{
  "routed_scale": 1.0,
  "grad_clip": 1.0,
  "train_tokens": 285700000
}
Below are experts of layer 2 (counted from 0) of a mixture-of-experts language model. Rows are named router (the router's row for the expert), up (a neuron's input weights, with its number) and show model dimensions 128-191. Each number is 500 + 50 x the weight over its row's rms, rounded and kept within 0 to 999. Numbers have three digits each.
After each expert's rows: "mostly gets" lists some tokens that are sent to it at least half of the time. This comes from a sample of Wikipedia text that the model never trained on.

# expert 8
router:496562497506576472526417467531521497525522469432553538550457491484449525534533468438464535581461452406559518589560527525457457553557483540564583533583540537446460562480473581502585509454502513
up0:496560496501588453555437457569539431529541497389542558509484464459422516493526442485459515569461522453547502578535522509477467536499488518590554540569513566454461513468515530520654539474493527
up1:485447531493602409508453522465497536452551491475552454512479454530489474503439577444457504510508468510438519558495394606483579623505467473509530473561457481515566607516417557479482571464462543
up2:508549473486592485530405461529520491513522503435564538543486472495483519505579392445434533547465485404516513611521536454484473558522489538589558507598546539451457546462463523510613502483479505
up3:407523584545519451584521579552567489556486549413444472509487445395508483437468460520514570457510515632442436446589464503563458534481538480470472436516542484409541442429492387472429607447496523
up4:522557474518593456556458483549565501548528530419560574541477458472462541500513458443403542565470489421535470540504508488505455535523485538545563510551561521456451582480481553494617494487531531
up5:535572503497566443523444481569522481530511466445607572579469458432446508492542452467431535622484485447536492574515512480438474555561466508582569528585589519467452531487496537511573484451485533
up6:536537501468591426540480500561531501548530500425545577512442436486445534498560480458404541589495512429542481552504525515466455527565490519580530499540550543456471574518519513463631497462522588
up7:481424486547616468512518522507508548423535338507479537590391488541502468572524579499553573497495354505432498512466487525575501538401494476482510576606507545471542556492489487442549503365467487
up8:519543503482563455561447478567525481511523470421563581514468470488442510483542445458435555588487492422541487591538536499466475518517456531594566560551560543448493545521503540492613506489488539
up9:498539524517435539527542455547583512522528442550477523467446493565586491548476502465595558561565553530607520476487504525514423473541580561548595521538490576505524487507486502528502580432494554
up10:541560524510591504525419490518515453544526493453529574541487516500468575496548420448424539587434455447529522557545540513449460540516490515582570502555512547439440549504451483540632516486453483
up11:532541476508587440526430491545539473542509522437584552539479508501473551521534451447424519561444468417530521589525485499464473527492497530586632507554534521476432525473491524515578494499527510
up12:457445399571554447480433504533458427459455366385463471390507512532522553519542499515604556508575573544473436631545448488533445536452515453573527558553424434457488459509496474514524661396503518
up13:469491475512451535434461490502454495453454452499576631532516560607581545493475605475561545534453525427549572602488424465418581424443486515509537549571515492530480519539476498546553481592423497
up14:554488579576538520515459490578493413447529438450489501534489512490432564516626397526501488483387466492455499416520468572520470533527508510508450572523495486567576479512467492586582522450488555
up15:493457473460481518430563532511473424496481301503401527499496499537607500616534561464553584466552576542491567461454478570453486586485525457509519499473552437423516503593455468475514520496471563
up16:561509518490544532494553542508489534485543429586496414479462496468554455575532495449526527480411523548415554469473438659521513549494486376524418523532521563431534630514493547421523538374474530
up17:486505591534569494566524557611537433534509447500525510592467481398479468545574434469480560518489484591453451380472502556493477520531424474471398470470555465452542585478541518530499565447445591
up18:525521563490525446528467540435542515580539469506483433506453375411510485545480518441605506457503491455504442424481486498455479561474478433545429464558548499522456521511487462486491512495559623
mostly gets: " United", "os", "era", "idae", " School", "ner"

# expert 3
router:557543445473621449583395469493536479502542481466531557552463488479425530549533486453492515519484462420589482564565533536461455572568501479554527512542501528433411541458490574500555499424503528
up0:578558424487589456617413520474512465501504502468515644496427521495420567558551493499507516486490482444542479519530472478429464562475488455597537563501541503482409515493538575487557492466496512
up1:435437608531495453502527519530557639477568501490638432491471517544551396426368520474495442553469465579448517487431499469572493466638528617516490455552439575435568535508368502457539517422518555
up2:564442528527482553462452495506509450541544461501451459435566471567540530545581502379579522461595509482584566427461554515417514494451523500480456569513462429584452500416459561476477488516467463
up3:531522449488621426594406483538529503526539512500572597517437458513454561552529511482440500490501470445577477573507563494492488568533500499540551563544492492497401571466489592458541488488519490
up4:542469562507535516457439599478520422501452499465482516457530498523460475551553499516502489483393574520469555489472533422525507490425524477489460574465531412542506577513505521532433509512444473
up5:573539431496625475560423506499502475461487497465566631485488515468435563543542530494498503507442509446556504546516486475493473561502448417565555560501537497465453537480522544501582457497511547
up6:563558419468561431583421535489549419538541524461517621525437500492435554559528519493491516485465490454530491544562456476462467549490467472588507544525503523435423501513541600507585502472481507
up7:616443456481513507499493515428439381526478436408475468479443505536456423527527503500497562453420471520526532482571466480508506508519473544435537504428611431567624467560538517549463513428497389
up8:545549440477572434579352488525566464522531520482538594518421492517459525526507515501483529502531489470504470565540520493457497582473470491553522546549455528461420555478528576503595527522496492
up9:528455610607493488529434553432530560485557482469464400514508487496477488511454471441514487419534468539512520413520476520486438497468577565463446574536543426502520463476456507469534542450485466
up10:485530553524623471533500478487531418537586476490555544545591459474461532499541491462461436453422479420482460548462548589435476571579434453531585482560521501440505611457490549533472550510553515
up11:549548484456621457560441547467521482496519512480535568546443519487438537512515460498509493517466469441502474549520500498488488561491495493544518509527509506425474490509519593489558447471521531
up12:514530489575613448591354523517545510596505464522497465506538426564499454490512571471501583583557486533443479523506545527408485621468508528513474479589451364466482627470457605451475518453487513
up13:538555421488623502539448491493568455500501477497534616511514516524458564563555552495495471504482522457520496565532484489484452564444449451561544522500557427454393558495521564465598482477511525
up14:540441489510487529456442548470444377510526509514481438460448485585533443470448433550374541505600390515499528405571505492494477518456553493467474548548519486611570494545497522501484439501476373
up15:612479447448573516589408517463450470496614471464507504488500445511461549585598434500500500492425450450545495550505508515489473591502500481560581512538525503524452552502527518519517575488539532
up16:541573456420595479580435466494511496466474500493510590492468563480446594551563502497536505502448499444525471567547483532469472534475446445619563551517559463465464530501550570495598474490485522
up17:463498520532429487439516525518546578528600422532505472572566501450537502448418539522461456449532497544401534521348502566548462503496520540513493581551478436382503497455472465563499456419505582
up18:513539438435625447556427485522544438461513491457534622481492508497453498554474498526504538512514514480547453532544434476437479598471466425509556527513555514471396527484544577517581493471481481
mostly gets: " Cl", " Mad", " Fort", " Year", " Port", "amb"

# expert 4
router:507563514548523463576477495569585447567537519530596556520502522499444591539525551428477559485518554456532423611482506505430519523497506463485573452487515483452423607487466572496579522507460487
up0:584495497427547539616380545509568559549480416492539499547540411596551474488463550518562369521488499443421505484482509586472505575586445551501553544560498506569505546495471524433524443456423510
up1:558475424491588375506460490469590444493559397424537522574485478436459494512521471468442494551514454463497503464544505555460455554515504536608538607599458544452443492452478581484468416469537502
up2:567524511436534482454411566538455458446590463529546536564418456561478569482505449512510557643496431550509502585513609441421525493565486488581467498476530519518403523510489556477538508413545481
up3:475515430560523560489503459508520410535517494499587509513549505477581601581446495559550426504568564474517542568539519468485468518411552504471415508382485435477478498557459449566488518464488511
up4:536480511535591422531428468460554492511550370398538543553503496466449475501542478457466494562500447403480541503567515575472508540532500505612550612594449571457484521454496553461480483433556518
up5:473507521468487587477417416525542592497510448478529426467449498458519577517503594480534544505464448395459517663504612484398473567472523484532539488522481504507441605505560518520552493514550473
up6:476472524527539556526584557558459505567512539471546532542512534476432514500531508512468515550576498540431471444545478495554608580561535438504501550440485499480500570381536501471539506349432545
up7:508557532475521578493472428535531433546541550525511536523496526490479495528464546562457517585565559513382439538576543460510595548456515406479497581491506543512542477387465584442532575505530497
up8:549477448498582419513429481464567456504553369404543516539466478492427465531536476461479451565466463442507519490590561567471463549579484523610520592588478566456462513457518572486492462459569498
up9:481618467438467531506494492485556640460453454441369469494476471539552578506419519408515631506438498470551485525532546483524469495542545557488540549470466526500505510471482510493571447501512530
up10:540489606515558447547373469563442374532621527477408526557522505471409527419519512437471536511520561475480495536519554478501499561491491480430531514482598532460447467366503552476465548391420485
up11:558506450499576579524521525519574486505545478440389583553519476548461538585450483473544509452441535531480495565526559554539448536460427499533506513469460465502446520561511554460473534506439484
up12:605557476498560567589532534548472441490517565387455489562581475571512471496570472529447489509486476507534534489609478528489472614502454475476422513552497416507513450426457499480395471492489485
up13:565573465502505562587451489497530520516439485401426442518475426559472524526469526534455484582570476557549605477555479446500451630553547568453505457461494558544513573501479520449538509475402493
up14:532502491546622423562419464490565461468544412429507548553475481498484478548543518440459477583505450429464558489609497590461484579542483525585535559611463565423454514481499575532483426443544556
up15:452484533520533487495554377577479459638555534485553464499561587449473486529462523499470492486569473519452430511558556482526550582504535393511529564470417509503496464471466476452490551427454618
up16:545495479516611437567409455473581474502542378420492514554503502511429476540535482445477490562464451435489533522572520597462480546536487541596557582601470547459483529469508570484501471459574522
up17:507566511557489503486572440501675474516609523486535434464612494516512502484508505533598457481483500493570563469551428487537569535535527562484449482496562456570455544508345509500488485491553468
up18:502524458461490464589502474373522539499577499535455512577525486497487547498421544521488494497447453478484522492463506468527482498500529636502481569464568490505540552470451453504576422535550442
mostly gets: " un", " information", " Genus", "(s", " often", " not"

# expert 5
router:541529431473553474601467424556592486492539492508553546571478492494410527569508497457494561538491459447583483547566534505481441541543516481567550576542478569398407506469515580501563515466546527
up0:470537495523571448585442444516498463495540464462544556552437524542440582600501448454466557556449388470551443560541523533526510527480524557513494570523469535466474469464477587474535527466571511
up1:488535486505500566565449483505472494509502519578613442593504485445535454519508535555560454499574516485424498437490505584428442505458528475557487542569576429471379526473578539476464495462515526
up2:464477450421466562553529460486540528487459586521503454506507518511546510512401511535453537453478577502497586482503453453460499510517447419456489445515605452448467506521481490459516490466496404
up3:508535428492545439641460451523575517497518509484533549568446501493420572578501484418444538536517477434563490592551535546515438565544500486505571536556465496427465598480489582503598530456543480
up4:564569473489517539571507467477494467508604410505552437446539394421581489474491643517497464487651544530517431479439461534461424506506467485435515455500555499524483446454540530498525502398563538
up5:491539473500602446569456538543560476493520494447577527571495504505415577552494486440442550523451487460548475589581530494486505564551529470533560484535512521459448583484481568486566540479486487
up6:500537485516586402600397490503503512497489487448554542595462491518438585555483457450449558562459442432506431585541522539517509540513563522573546552506453549449463480449478560494529540448548490
up7:475543520475588396558442512483532526568580484471606557590466467484438549508500501453458435550454451452486457542539609596484475494544526525605529489561512527449474554437437523497532541468534514
up8:465536427515501490533532413512511480572534463498467564401484377466504464559486510542573470603547546468510491536472577440461369486466507569457530588525530537456426542510555550480409473523551499
up9:499466457516504509517573477537528468506563545526501546528538626428498525492505488511501535490498533578467401441458455453445441445430543542527564556466492530464497410466470527413486502497512532
up10:522503529463463527624468516542534443377461442589434466493494442551557543449499413516507535553518512483595484619493422525496447474444494472455478512549512500514484408471497545510569462503538414
up11:435536465510566469486495566522451548541555471509461486629501508515516499498573584432458553461524481547586506390550564570460470621473490517512529441498495513522359537576503544537469466525530536
up12:502524466469537444610451515525555498486522458493510534544452487508437554576448485417445553564468512426549467598589531543508472538530527496509561552545480519454454579481478551463579527472509493
up13:565533497458523459540593418537521517468501430543480466505499451439553504505595619462533521586592538493525497453409455479498433459508429485407467519503530556498421544538526510430564481438480576
up14:504507440477629475494455535503482517512549523444528521493495504432459573523514463480455456543497456424579511518519536557511526567606478481541593423516545540444495547467434584484508446497480544
up15:481531437502570453626451492520516541503533456440512536564453493498461547625463488453455536514494488439547479561582567530490458547554561476513578556523476541461448503466477565481554558446547498
up16:515462517483462550538519475585561458541589467499485450476598468543471496586500417509544487477495524453536551497464572529516369470515469463433425489520549564409467541519468572478439463542552530
up17:471538503562563458565388413496477480478546463461573520531500510541386603604540497448454529516456427503477460488534550496518504538490507581561524537528445539475456423457467533537520502450606529
up18:490507510525544391615429460502568546490528458456529524606402453541445551551476438416422545515481505449526500573538512537488434580495517503500549566560473518470463556481485568506585513460558495
mostly gets: " was", " became", " served", " been", " received", " joined"

# expert 6
router:495432485484582505472464458448411550385491481467454434523438469501539393471535505497456489517427422530480556487593475547531437563571475473594446472462452493535486468506521482489471491445526567
up0:512527472482602440537425489522562485508584463475544531577493483494447495521500511418456490555507485422561497567515554558470485568534526523519555536547509513446460567433471571487567482457549490
up1:475565471454590425545435467550530501526569466473536560539478450469428529521515476475459500547484498386545468561506551513454455585524509480567568505553542536410445551449468556481577491486513487
up2:505524454489599423572412479548586458494596468476567535524480467476472523541519509440445501544497492440569495578494550527471462557546500519535565507542499522412412574438481558490583459508528491
up3:515497481463570448583437468556568481478602491467527561533514493459447517534522512441437492530521507429507484546503546546458494559500535464526561514507501536385417577437469569464570468463499477
up4:518499489515567459570440478552542481517569484512505544510519499440496538553527499463466500531488466415526464560474594544505508542514516501515525482546493498412385553431490574495588470502523506
up5:477543447512603458547388478550572469492606501472536528567468475463422530550554460464434482551475416412564473547481571528489472539505534482527521460531527537458416520471501556498542509467480522
up6:477534477473597426588440496528564497536578488485558557548506478484460535536523507445445498542510473436542476555495560529457458585509486527553566490538502542425420567463493568465595488471546479
up7:517536484482607441561424476550537492517568487474573534569487466488428545546532480426454509544493465397559479553495572523455463556521521523568562517546515518434446577447504549510572483457552494
up8:507511465483615423574386453534544491518571478470563542563486471491454534549538472452465509554507482404560498569521561546466460564518497518542526505543519520452446566460501569497567488442542505
up9:523538476507604426540400466530517509535569484481571547550458480467444533547543517401426484532524453431559487542508550532461473535533518509547562499543478540413424564461503595462553486451515487
up10:446523464453588437557435508570535503565568502490548535551494500507513480525553518403476514568498507435533519567490539554446493555535537531517554473542511556406441602428502587460568507445535493
up11:522536479497600429567429490557546493504560519461526557558502495474419561559531512418440490567516436442574477585449529535483467525492560553538541505514484543431425567479511596468559523432528506
up12:538546487468608429567435469548525490485560501508564555533522493496477547554526490424464503526484492408529457571507525530498457590548510516547567516590474547411443555484508596469597469474540479
up13:509493502493598431566402474553543476525546469534529564569509479448438526532504507462435528541511475430571501530480579521448486560526511524537553494558508522437404560466502575475565474446534494
up14:490534454506618446546406479523537471497562490469535510552489477478438533516500489439457518551526436386568480587503559527463475546552497522537556510528506511430433548458475560479547486454516520
up15:501529440495595431570404477538571480486574515473539518557493477488460477560540491444452528529512452413575481584496556555429470557533486510574525510550531503449419563396477558490568495420520551
up16:520530448481618439563420445536523498485543465445531545555530483512418523544521481454454507528490472403557467548498522534470437547525515538539534514525547546443414552449475580524568523415522508
up17:509508460483601396560444482546550503496561496508547539537488485467467522546523477422454492545513495411561485554502555517453457568555516502556556493558484548412430569465508624479594474476521507
up18:530402329487481438475449614438497471437468447458534500465564468507503468515512560504487569568531513528534468516437466418391551547522520500521523477504590592479458453449430554553518483520524474
mostly gets: " War", " war", " book", " area", " land", " album"

# expert 0
router:500545478449601407541434464509533537489569467433578544562465487468416519567548504446475497553484448436568494576546506522481476536550515554567516535567477533477440531485466544488570485435487520
up0:444484541583492566519498452427544553430521598510447474505553533437459498485511489517503565518502489488440400486454506495427406505532525475451495514485625505358510512455492515466578503539570475
up1:486572570545566520493409504513457604500557453500578466578508432516453515472492517471451533558477481497536473557545530523516523590504521526552523510530536492486519513553443479476557478489459489
up2:501501503507613506496575517484539435531562454638516531500458523473501597440493505553460399499525421430492597549509528521438475622472452465460503513574523544538520502405585526491574506538539506
up3:541565504511583583604457502462588534542566504509475438506485453473420493504496523458455494543458526413481456538421550511459474559482503518469551529536496555471546506456494491532530522499548506
up4:498542489524563377473440496506485532491532431443548467518465463503425515522509546448508541556430446444597504536570501482446485503507500539505551505536498563519459510541483562487579475497454462
up5:525543403508458467507501464495532541559499530507512453465523490360513472496499507534489538437451515418446505553432503538441492489469486425515556426540559490435480474431557435483487579484488491
up6:520499519485593403539414479517498495515558472435555500521515457494446581576551486453450503561493487482560496549544479516441534575481567519616567491497488565518457519477464502513589436485470530
up7:509512576531573437516418529519514542511558456462561507571475493457431556523515532446419494526515478478585487550515509459493501574537561556548530512495476533513487518461438495494575457497446514
up8:474505556539515448412526536430438533536475551523474459539437512438504465463500496519484452472454601494530570533472448489488601496476454535486507491530466491551584433526514417521466492494516530
up9:435562560518557452616351486476571529561559491530545554490384407491486498519485444498458542575511508434615429545469516524506514554564501499541576480543452508556513494461416481481563564404480521
up10:454543531502581458552468526528489502543534413426542502549547494504433538519571574430481467508475459465552496535543458481505494541482554550559552505559505507517440539533463553509575458462427506
up11:527570503476533522551413540460515479504533537523525513521427485455376520559528453417410484462526495389500548516532550477482536520490473445523518495485555535473450548459440588517574444560540536
up12:546539490479577431660515457504527452474557469471587449432527438445456597482487469499467509493460504425555518474571548579512498591573493556548521524573503544530439626491450492454473529500642527
up13:537549482502596437537463464497478540517618539428584547568476501521468533506537455411492454526479480471555461559496520475440475573503527528612504538577503536540453603506422497440557470493461463
up14:551511523502532532633455399474506510520418528550446480421491463479465559560502586467467465605447488448544486580477539474417457556485530539523603570564445529395487518457451515512535519537505489
up15:517456569515501469532472446402490549475493519531551477483538507462498563504507467451418533577478401409517397592446603478483485518541616539496508443572510663444518577445445487514556466524500469
up16:522491517564521525626530439496534477495435568532507450514528534546483575433487574477493563597504483574511481503445528485417481556486610525481586532529439549414527534476467449531542540556482475
up17:515541528498600412494453502533466507516529483470555540541488474452429566515529488435450484560501473508621502562497505476477509584514549531613523520577476565487469524467456505472608425459490482
up18:587574409522547508500510604495538489504551466486483414536453386475464520473554563528524481441448574526460532519529552571498469574467460446475525452576487534448511474481511567530445498484582556
mostly gets: "–", " day", "|---|---|---|---|---|---|\n", "′", " right", "|---|---|---|\n"

# expert 7
router:501551474446597428528419441487524493473558465433551525523456482454432474526538513389462520531491452425578475533536575564472483575572479562571546489554479521440480550479468574496574517395524500
up0:517514472457622411533424488527534438510511495427587538532484484458454473529469492404449596474506452438609442492503532540484530551522472533578557450542506511461472553515469534539556499459504482
up1:509501529452594432528417487499496483483543479460527506513473487453453480512522494413480539499460462442595491529475580590492472602525455549586559442582500531437468544487437545514594530427501455
up2:516515489465604397523418469481514469486543462401520525509491473467449493517470506369457525500501477442579438518443537577454555555516451543537561467544475521413445576476498523540601520418529456
up3:524516501583456592488500423402539576530518560513411485555551582508469606460484490501460520486362535534478402432476569544501409463550547512472485466538419454529563501592480404547568399554432579
up4:482421424491595453544477547526493428585468502411552407513600550483493534511489530518509475518512480523527505526511474522418376537488520509502545453483574524480521501476494482456537507527515540
up5:476523516456629400520433460511517481491529509421567555542477473449478468495489509425461538489478449411565485524500512493529533542495471551561583447533531519421472532466510567559581513443526463
up6:453515474461617430530433492524513505468531487421573556513471486468472498512507519403448530525530439448540435518482525547442530584538466510554534447567512516441504564498479512535591539391570473
up7:496538464481584373519401436530516486508558479450539536506477497493487458497471552375462565502531441444569464540510516555516527558559448544554585461588499493462472541500484583538613493431548439
up8:480535444476484546503465427480543552582441587525454567485515494504435555434563545565492442501536502493532501478434512526573490449466496496509453522554460471579469512486496468446458445590587570
up9:559498478528514492481534552491605456590503512484482444489606502491511531528489536597476511528502485507491567531469427464480431482500521554479526493552509491566484498492513533432508495527468530
up10:494531402534477505555514500546473465573486496424530472503485466511455584500489506570492516517481457454453609550556462473485431434509567507556510489458435523508372585462537512533410574477565450
up11:447538427491487602589496439578535527553446619426467474489542519491479418463480568559470564570475473525497574479504536444541576498479543498479547426567457494577483468524577456496400609578497510
up12:481529489427591418533427443506515462466553471394508496513481504467450486464556558424467529500477447452537458519462542590490523550515467532544551483600510447387485504501459530532572474437542455
up13:495516486437589394529409452500520454487532502414526540520464506423460472504490541399419527520472443437582451504499555528470535578520455543562565451558518498436487556525452524528618500430520473
up14:489522489422597358513422484538538495502538515444542526495451479456458468532476495418494536490511482423593440521497513537462538566525459530556597463535486502449507562501501542543568500437555489
up15:478483475429542383512397500488523539450484484480487554466484459482493484469429471391446462472534442421549481556431514585491502533501457527514589475572503495465518567511498533545581531448540539
up16:501513482481618397547413519491525492482530485429573541509491460489438491519492523381491493480504439445525432514490491529482542589517455525563554422549495497459464554514470568540602535405554463
up17:516469475488421512496494462616544394489480429495468445529567487542496447582542546473534545546580499527447522539468496496466500506421511515549594567560497430519508493489531586444524647484521470
up18:532507509487529512502459509424470478525583613496445552513559636421428570440454530485423488487491440500426490513516452481551563456528461595493437535575479553534619510457468412488526450502444567
mostly gets: "°", "-", "M", ">", "08", "/a"

# expert 9
router:541547431468516465570500498535605491527512410382550555496498482504469573521515513470547489543482497445536505567452522495467485582522578506510550570587504513478458553459476590478585487532569491
up0:510532474523509464526513514502543539461517411509532562441473385536417493516469461430490442506470472457492507528489574500513415497519504532491583468546472563511423445491510517520548482544555470
up1:566541533525467476562522515523448600593455482465437467641494557544571472582526492374528526520480629477508499466461520512458562500491535583564557548522509497406428518429547490537527485468540518
up2:520555558565517516537421539483503544470516429457495506511441507539521554474550562488513523476460485498510519602448485515534446497565416510439531507636391421490519522582461476520492427524523511
up3:531555519494513532525515493575583543492547525469528582452501455528484481521559530517469515634543547561489488564477534434543456544491512518497457465574492524455449523499550510449534424495401559
up4:543530427486472518550538522568536494543525462481552501511451534536410438508464522513514497539590499478514455443589556551509472497537452553537451544556580512459490482502488477478628542541496465
up5:446532407490474519549500447445487547458526442424493532452479568405501450482476534555422584558542502507444536504473519534524525501563477467496576407603567454537560515522419450424586486523582517
up6:496564567541483464472539457506553484499621494443410519441601472429604550456443484469382579523504447488575468549424589539475482443527441517460572522609449474511550465458577489460505500510476486
up7:479564468555515503580483532537553422497556527453601532457610377462553516426482511543485517472402489540480515502504404527520476455499463514564522544612529482483495445417583446540518530475558508
up8:549606418495460468543522542600558408428512467596489489577542508554523483564503498442505538556464558546523551489563546541509419459441552615459448451573421504425482557460402568455460457464379464
up9:514544513393488461506388532573502587557525473450570548542510508501536604519464505537511596517502489476506462564443499526563491568521479548535638526626550451474506479595547569421491462489552469
up10:368559475474481466560502440534480621573472521454444507442483536510488507566558457469545444516581518483527475492497510502454445524501500503581528482517474551416448544486503549555573487440529520
up11:472512531424568481483433450515507521475512478472484512519501511545495620457500518457480507518551486549461462549523508459420543603459574569508535493566527454516517492491545620425612550445528527
up12:509576580491557421494506569449475540430560532562487544545449418472441579475584480399522469565539516499492563522414511567477497575488544486572447480488456483447469499512448575433596519466576584
up13:478402490471532510529564428544486436427454486442492652482483479529482489564436543464460459452504432473445438475455567515475470500486602426433494508409508513543421534535562437557624426570476514
up14:520590483527502442455495549461507502574441496429530402510580490480500508492560534505408489497412515481427397421465568557531555464424539487444477473500544498499502483414489481487519523437511633
up15:551591463486625383526425457518531486513562474498513582575487499451421522505530495489407526509512475474547523499550526535478465607515506492558525458530523600459435566457493567463584511412486496
up16:420477444504532512429486492515621457489464457588463452484495465579438519448533570555477559501501525542529589508597474441533532547465495476557501447496536587458479493483556446479575523403505529
up17:532460566505622437583519414616518454484545418446504619563555484459489486515517479510407477451471410494558463487499522505475506588523561430503516465515558532409480520457548505531442448470532596
up18:525543519461509426557435565462472540508523460480498568447420399497502520590523443476502476525529494416552609511559571493473395421490540540531539545543506546459417613478642540560423430473599455
mostly gets: " million", "ani", " Clade", " billion", "cher", "field"

# expert 1
router:508520467499607476552393470539542489478558480452546533523437487478400511533574509415469559539482469417569491571555529565502448564555492501571527515539491562440446551441453588484553501418533501
up0:590533492535596454513380504557563476490574460444592485479430508493402525495580448386471555525459494442527476557552507528498477535543448506530456499565456511474476529414468529482511542448567467
up1:463581487537535522409476556456545523538588538507441476530432504542529524533479495506431516503510521567643428481442421425531529511414503584441487487548581423398455503438424533457492387475578458
up2:578528485532598453515408480531534503515584509469566488504405450440431488470585476410503551488501503442566464531553535579482485555570457513561530504540454529489462518416449543502557514429551471
up3:552542510531606471492439450565552458492553489462588497499395482472428478495606440434508535505478529410523495549584564544528468579558463462577540503508466570471441568416463607493509500412552487
up4:575548494555587427501451480553545479528562466501591500491451478422455480493599479442488549521483493453516466597557495521454454537514431499519483504557441575506424534451427528472546472401562487
up5:573525519536601470506412469548575482540529511494594509486457476468412477507591455442501538499489495451556479546564508526516480551552467510565526459517404554460466525425483515513530486428522504
up6:562551462504612461504459476577565499550560459524540524502462514469429485483573511415462525544453521423553520533573534589490519523577429458507548469531472486452460567478492580524488517440532498
up7:545525463546588419510404484534559499498575464434578558515438474454375539499559516434409532533488514443489494604538487535472494537497513487571496487526455552459459575426459557490555522452573491
up8:451525547507557540466482539552507417526519458454468498438413529548479560623567469431513562436409551468556576500561488504513454548490460505503543520486543578442537577536519636591411500462475468
up9:559548455514565459506371470607567489465540446450583503506390510454413511483558491420477537568497476457538507520522517536513486538550458426514502519551429493463454535431450542506531538436567465
up10:534521501546595480582429446637537510503562455439561480498428473477460504523538546487460487548451515402522463520570496517530469538518464519546529511526491536448438531453470581462564494395552499
up11:547539537544587454500389487515566496467579474416571482481373506431383516482617478403503491516477514451578492538510485528528422526543456552566501490539445525436428504441459503508531496423569465
up12:437514564583490520630490530499618475500519532469461475524472458535540565536551504471475528598602509477566503506523528496479485517448493530523469464461470432451454559524539574421590434506462505
up13:553547501549597480528399479549545469486553462433553482464411466468419496502624502455450532530476503450576486518545482498530511564557432520553525469559457533455452493436468519496536468419539480
up14:587508452506575438529406502541539564564581489462519596559403448506441523506554492509437518518484476469535460561540529541521472565489482491532519489604496535450438527441461564454582412507582517
up15:482538442521487550537477528423556504505526472441561449540537483563455537541567426517481560408546438392531537453541584512477463426420502428575483480484508486507464545480460507552411518566568447
up16:560534505551584459517395490534559472515576492468579486494402455460415504482624487459441534518462525431521464562538510525511485587519471493538490483554470563464476527396437557494550503407565475
up17:552489461565594457529384465554554471527566434459576523475451486477413550492567488409460567537464484467530511587552503510492481531559471524548479516553493571439456518449426521505557522470594498
up18:535545497546578446496440491581548486482588479480563483483405502412407531481608468431492534523444494446517485594526506524489461567497459509529504515561449559478455554444427536478576469447575451
mostly gets: "%", " &", " O", " No", " My", " bl"

# expert 2
router:495527440474580439560452454510559482495575513450505541489500500459412522527570489425504553525496449437594480540554542548453468577587530508520506531526453536449418533477494565493503495448504456
up0:557495547565597481584498485476494483451527487427518508492526472531486562563502493389487519575486436481485496582529509486431380596502530592532555524620427501468533549429402614397519535514468553
up1:583541503537479500502529531522419441542508536489380553446407537551573486500559512477493491556504503498572474525525545506435520435492521471438446397452382490466431574490510599419514467516491496
up2:509585550533520608516537513677519479479554513560439392481448453533516499531468586524473471539472531492593482442462466471494577494504459489461548412434466449525572571479499512435598519470444521
up3:458481467411512422481534570532655392494494475522537626430494507510559539569514560447412604471580407546491500540463446506566498461502508481450567537465597411407445592469479551501564533470542495
up4:541539512520567432556441526543502481491480457529497546535487482481507504594508497460478536517512416439483537544488526531503437543509517556564602584648491454467453576435496559399521476505529545
up5:516594511434462590504501511475430488500489512573478542531461507543504527557520547548463408591549528428552539529572488531532531425443378589590483615507411479522570531429567526465512515549576530
up6:472458525497507497533456386489477536554468487434515523557545462580454459465516466447481361545467539484513572520505551459465597458477516475466430517506484623539546411494515459492450564496428531
up7:484519479466592481578523509562519413534540476481499504522551543452384540564633469461540531475530492435551515532488545548448442551541541502492436506515509500411485515414417568484511503391548455
up8:538480455537602463563455455548537497496595499492500571532484475437431563515596522416491536539519456437534444577505513553484507562545539537515492502553455522424439524446462558489534536453559440
up9:495530577493432479563501484602528485496501503438425488470425489573476526604429497438541538555522509511570594556516471435423519495437568571479561543503444522488506520454466606398575503515402480
up10:525476459468606451595510477543554427535552476450536480500525539446390588569562512444553515474504490442510498538431533559514417521524535490503504525527481532415451517402418567497543538411579478
up11:526512442509620442576474459523526437524559484471524546542499509455393524522557520422524549500553494471528424570506529560472449561538529524469526481495500534423464537406436564470544523453580462
up12:475514446499585419584482453532573474533563501443477520474478518465427543568580487417500521510532462448525479581526519554481430538526517531529506496542477565444454566445459582473541511449587479
up13:500511426523550398583457493513576488486578549474508523491549525483457524541574489450487486509516429482497492542503479565460437565518508474501527469573461553426490525489436547514549514436487474
up14:533511417479601402597485529555518405490559482489457557511429510523485566521525524479478529542494451444545483538474534559481407549559513508454559488531451489430424584490472584454524526485513454
up15:496564428502602452564416462538513496490575470498553510524493448428468551574522493410526539533519494427483432561479502575506455574517510544523530553544502540468424551437474529505517508449576474
up16:461557469528598403569461386498578480525555505473515590517488535491434551572596514434534526494564474438560483623485533531433465540532518523504496501544499531462440581448467595471548490517588478
up17:509585451497540599503445576552379446550538512473503507585501552573622501546627545523545490542454534483528490494523447478519489477433444615516449528450491411446548441454497477499539552497547505
up18:491495503507550463588515468570579430543576480415483482509523525493422569587566497417544554486474491477539486495492534550503427566535583549518454525489516521423457519407444567474556534409595472
mostly gets: " under", " back", " like", " making", "ô", "mit"